{
  "n_layer": 13,
  "d_model": 256,
  "n_experts": 24,
  "experts_per_token": 1,
  "d_expert": 320,
  "d_shared_expert": 0,
  "activation": "swiglu",
  "moe_layers": [1, 2, 3, 4, 5, 6, 7, 8, 9, 10, 11, 12],
  "router_score": "softmax",
  "normalize_top_k": false,
  "routed_scale": 4.9,
  "balance_loss": 0.00293,
  "balance_bias": false,
  "router_z_loss": 0.001,
  "init_std_router": 0.0104,
  "lr_router": 0.000368,
  "n_head": 4,
  "n_kv_head": 4,
  "head_dim": 64,
  "vocab_size": 15849,
  "norm": "rmsnorm",
  "norm_place": "pre",
  "norm_eps": 1e-05,
  "positions": "rope",
  "rope_base": 10000.0,
  "rope_fraction": 1.0,
  "qk_norm": false,
  "attn_scale": 0.125,
  "tie_embeddings": false,
  "parallel_block": false,
  "init": "normal",
  "init_std_qkv": 0.0496,
  "init_std_o": 0.00972,
  "init_std_up": 0.0496,
  "init_std_down": 0.00972,
  "optimizer": "muon_variant",
  "lr": 0.0115,
  "lr_mult_qkv": 0.5,
  "lr_head": 0.00723,
  "grad_clip": 0.5,
  "warmup_steps": 200,
  "schedule": "wsd",
  "decay_fraction": 0.872,
  "decay_shape": "linear",
  "final_lr_fraction": 0.05,
  "batch_tokens": 131072,
  "seq_len": 256,
  "doc_mask": true,
  "train_tokens": 672200000,
  "steps": 5129,
  "dataset": "wikipedia_en"
}
Below are experts of layer 2 (counted from 0) of a mixture-of-experts language model. Rows are named router (the router's row for the expert) and show model dimensions 64-127. Each number is 128 + 24 x the weight over its row's rms, rounded and kept within 0 to 255.
After each expert's rows: a language model's description of what the expert responds to. This comes from a sample of Wikipedia text that the model never trained on.

# expert 0
router [136 101 132  88 146  73 133 128 123 137 151 112 124 135  94 139 119  92 120  94 115 120 128 177  88  91 152 126 110 115 125 124 121 150 139 139 129 135 119 131 160  90 123 124 143 122 147 152 114 108 131 137 114 156  61 124 142 108 121 162  99 101 141 130]
It responds to: Final pieces of common words, mostly suffixes, as in porcel-ain, guarant-eed, decre-ased, out-standing, arm-ored, plus whole words like together.

# expert 15
router [133 147 132 124 136 107 161 133 141 124 135 151 134 157 131 159 136  76 100 104  96 118 154 133 117 109 170 128 116 140 119 131  96 140 129  99 157  99 154 116 162 140 102  90 141 156 162 125 149 168 139 130 113 179 128 177 121 111 107 121 105 118 117 109]
It responds to: Headings and article-opening tokens: ==See also==, = title =, ==History==, "may refer to:", sentence-initial The or In after a blank line, list headers.

# expert 17
router [140  97 179 155 145 115 135 120 117 122 160 125 108 186 103 126 154 138 123 129 101  98 123 151  87 132 159 173 114 188 136 130 123 176 128  84 124  96 174 115 170 115 112 101 184 146 152 147 136 123 142 125 135 139 120 122 129 136 129 128 114 128 155 162]
It responds to: Closing pieces of common nouns and verbs, often plural or abstract, before of or and, such as ins-ight, rights, effects, decisions, response, example.

# expert 20
router [ 98 136 114 112 177 104 132 122 145 127 171 177  91 152 138 158 165 125 136 115  94  99 175 161 104  93 140 141  86 116  97 139 149 157 144 104 157 101 141 132 138 120 110 116 151 157 147 124 134 142 146 141 122 173  87 185 155 100 116 135 139  97 167 113]
It responds to: Word pieces directly after a B or b starting a name, as in B-orys, B-use, B-res-cia, B-ab-urao, plus B-words like Bank, Bell.

# expert 4
router [103 154 125 146 144  95 156 129 109 118 136 170 116 149 110 134 112 123  94 119 129 133 134 148 105 125 132 136  91 141 116  97 113 135 137 137 141 132 118 117 167  83 103 126 114 140 144 178 107 140 172 153 107 131 106 123 151 138 116  87  90 124 125 109]
It responds to: Word pieces with m, especially em/um/am/im/om, inside names and words, such as Yos-em-ite, Art-em-is, Sho-em-aker, Dem-olished.

# expert 12
router [110 130 145 127 153 122 146 118 115 100 152 168 103 123 130 120 125 120  97 126 132  85 146 132 116  94 142 143 126 121  90  95  85 174 165 141 156 145 132  95 167  81 115 103 144 135 141 144 136 136 160 139 119 115 126 127 168 123 111  78 107 109 169 106]
It responds to: Endings of foreign names after a stem, such as Vig-go, Saig-awa, Appenz-ell, plus connectives like and, of, which, and capital-letter pieces.

# expert 18
router [115 138 158 115 155 101 148 122 108 104 160 170 121 145 137 145 154 103 101 103 119  96 150 150 110  87 155 137 120 139  95  94  99 154 141 120 153 111 147 113 168 103 109  97 129 151 130 141 147 160 155 144 124 148 114 152 163 113 126  91 107 105 156  93]
It responds to: Mixed cases: numbers in election and census tables, vehicle codes, clause starts like he was or they were, and a comma plus capital initial.

# expert 13
router [ 99 144 149 132 145 113 149 134 117 123 166 161  97 136 148 163 160  90 122  89 120 118 160 147 135  92 134 140 121 145 112 113 132 149 122 124 125 109 136 105 147 127 132  82 163 163 158 158 122 123 166 152 122 139 125 140 119 125 144  90 118 122 138 108]
It responds to: Line-break tokens ending items in infobox lists and table rows, before the next - Field: entry or | cell, e.g. Width, Genus, Position.

# expert 10
router [145 116 157 119 157 125 140 115 136 115 161 159 119 169 139 114 158 132 110 124 144  78 129 122 109 106 150 132 127 136  99 106 118 121 134  68 143 109 162 111 143 128 133  90 146 127 157 134 125 130 126 129 108 121 139 154 184 126 142 124  65 138 140 116]
It responds to: Common nouns and speech verbs in plot summaries and prose after the, his or 's, e.g. world, plan, brother, states, said, plus Personal information headers.

# expert 23
router [116  81 139 101 142 116 151 112 115  72 139 125  90 103 128 171 152 127  99 112  97  92 161 162  77 110 132 139  88 124 107 130 101 140 135 108 169  86 159 161 116  98 109 105 150 166 122 104 164 158 126 128 125 155 130 143 149 121 146  93 145 118 130 138]
It responds to: Middle word pieces after an initial V, C, G or P in names and words, such as V-ás-quez, V-ish-nu, Pr-ayer, prev-ail-ing, Cruz.

# expert 7
router [115 139 158 115 155 100 147 122 107 103 159 172 119 147 138 147 154 103 102 103 119  96 151 151 112  88 154 136 119 139  95  93 100 155 141 119 153 110 147 113 166 102 110  96 129 152 129 141 146 160 155 144 122 147 115 151 165 112 127  91 107 107 156  92]
It responds to: Sentence-final words with periods before a new paragraph or sentence, closing parentheses, and short values in table cells, like War., ing., 7, BC.

# expert 21
router [116 139 159 115 154 101 147 120 106 105 158 171 120 145 137 147 154 103 102 105 118  95 150 153 108  88 155 135 118 140  96  92 100 154 141 121 153 108 146 114 167 103 110  97 128 150 130 142 145 160 156 144 125 147 114 152 166 113 126  89 107 106 157  93]
It responds to: Mixed tokens: Won/Nominated award table cells, numbers like 000, 500, 5 in figures and swings, hyphens, and scattered word pieces like Pro, int.

# expert 11
router [134 133 143 125 150 125 128  93  85 128 166 137 107 147 126 174 146 142 131 106  97 109 123 131 109 140 139 132  92 139 129 107 101 159 125 126 120  96 191 139 118 128 101 110 160 145 153 176 170 117 131 150  96 155 129 135 154 105 106 115 118 120 165 114]
It responds to: Second word pieces of names and words after an initial H, L, R or T, such as H-udd-ersfield, L-ang-staff, T-arr-ant, inh-osp-itable.

# expert 2
router [116 139 158 115 155 100 147 122 108 104 158 172 120 146 136 146 154 103 102 103 118  96 151 152 110  87 154 136 118 140  96  93 100 154 142 121 152 110 146 113 167 104 110  96 128 151 131 141 146 161 156 145 124 146 114 150 166 113 126  91 108 107 155  92]
It responds to: Start-of-cell or start-of-item tokens in tables, lists and credits: years like 2020, numbers, first-name pieces like Thomas and Dav, punctuation.

# expert 16
router [117 140 159 116 156 100 147 120 109 104 160 172 120 146 137 146 155 104 101 103 117  95 152 150 110  90 155 135 117 139  97  94  99 154 143 120 154 108 146 114 166 101 112  96 128 151 129 141 145 160 155 144 124 147 115 150 165 114 126  89 109 106 155  93]
It responds to: Scattered tokens, often hyphens and dashes in pronunciations, date ranges and identifiers, plus tokens in election result tables and "it was" phrases.

# expert 1
router [134 102 148  74 147  97 125  72 113 108 103 136 102 157 143 141 112 110 131 126 107 117 158 112 110  95 142 147 138 156 123 127 130 109 111  90 133  96 132 154 148 121  81 128 117 127 126 119 143 126 139 161 129 140  82 147 129  63  90 114 111 101 115 145]
It responds to: Word-piece continuations inside proper names, mostly after an initial capital like N, D, A, I, such as I-rad-ukunda, K-ett-le, Mor-eno, plus whole first names like Mark, Michael.

# expert 8
router [144 131 151 126 144 128 141 139 119 105 133 160 114 121 142 140 129  98 112 112 116  96 170 130 122 100 138 167 118 145  81 123 108 131 119 132 154 113 184 118 143 119 109  98 108 134 118 125 168 160 161 146  97 149 130 172 146 136 127 127 113 102 136  92]
It responds to: Bare spaces, separators and short connectors right before digits in sports results, dates and tables, e.g. the space in October 15, or 10.5 3/4.

# expert 9
router [136  91 175  94 142 107 115  98 115  96 144 153 144 159 102 135 124 117 120 125  81 112 141 110 104 106 137 107 137 169  76 122 143 138 116 129 127  87 149 108 146 142 102 141 106 150 146 172 148 148 148 140 115 150  61 138 117 104 137 110 105 129 127 136]
It responds to: Early word pieces and stems such as ic in iconic, rep, conc, recogn, prof, often after un-, quotes or brackets, frequently in sports biographies.

# expert 6
router [114 173 137 109 157 125 120 125 138 124 151 122 118 141 134 130 137 119 112 127 122 153 143 141 109 114 145 154 105 149 133 106 107 158 179 155 136 118 147 126 145 125 106 137 149 143 125 128 118 158 174 135 117 152 126 129 160 113  96 111 126  92 128  75]
It responds to: Pieces of French, Spanish, German and other European names and words, plus nationality adjectives, e.g. Frontiè-res, Guilla-ume, Prague, von, French.

# expert 3
router [132 126 159 124 132 112 165 132 125 102 142 160 115 110 138  97 126 110 117 112 153 135 127 122 119 124 171 149  98 136 138 131 118 143 119  84 171 104 161 116 159 114 113 115 161 139 149 156 151 124 153 135 129 141 133 161 146 135 127 114 112 122 156  99]
It responds to: Prepositions and temporal connectives linking clauses in running prose, such as after, before, during the, until, of the, on the.

# expert 19
router [111 149 130 127 140 110 140 120  98  98 160 152 125 145 132 149 139 118 104 118  74 104 154 169 110 102 133 131 111 136 109  88 105 139 155 104 145 117 132 118 183  93  97  90 140 160 136 130 121 130 150 119 141 186  91 186 165 100 134 104 119  80 142  98]
It responds to: Digits of numbers, especially years split after a leading 1 or 2, in dates, lifespans, citations and tables, like 1-6-70, 1-4-93.

# expert 22
router [120 115 153 124 154  91 160 121 130  96 155 166 139 137 120 133 124 126 102 118 127 106 135 142 139  93 165 133 124 130 106  97  74 141 132 122 158 107 162  93 140 133 113 101 108 171 127 136 155 161 146 136 143 135 106 134 127 122 137 101  82 116 180  83]
It responds to: Pipe cell separators in tables, mostly after a number, plus semicolons, comma-spaces and parentheses in dates, citations and lists.

# expert 14
router [119 117 132 148 140  88 141  79  94  72 120 171 127 158 140 143 125  95 130 107 135 110 142 157 112 135 157 145 127 193  56 106 106 183 185 141 147 140 106 130 168 128 125 122 125 117 140 133 105 134 139 156 102 128 122 139 140  80 106 110 121 110 157 152]
It responds to: Word endings like en, er, es, ers and closing quotation marks or possessive apostrophes, e.g. Wood-en, Maid-en-head, Vikings', Grow".

# expert 5
router [116 140 159 116 155 101 148 122 108 103 158 171 119 146 136 146 155 103 103 102 117  96 152 152 112  88 154 136 120 141  95  92  99 154 141 121 153 109 146 114 168 102 110  96 127 151 130 140 145 160 154 145 124 148 112 151 166 112 126  90 108 105 155  92]
It responds to: Periods ending sentences before paragraph breaks, decimal points and dashes in election and score tables, and closing == of section headings.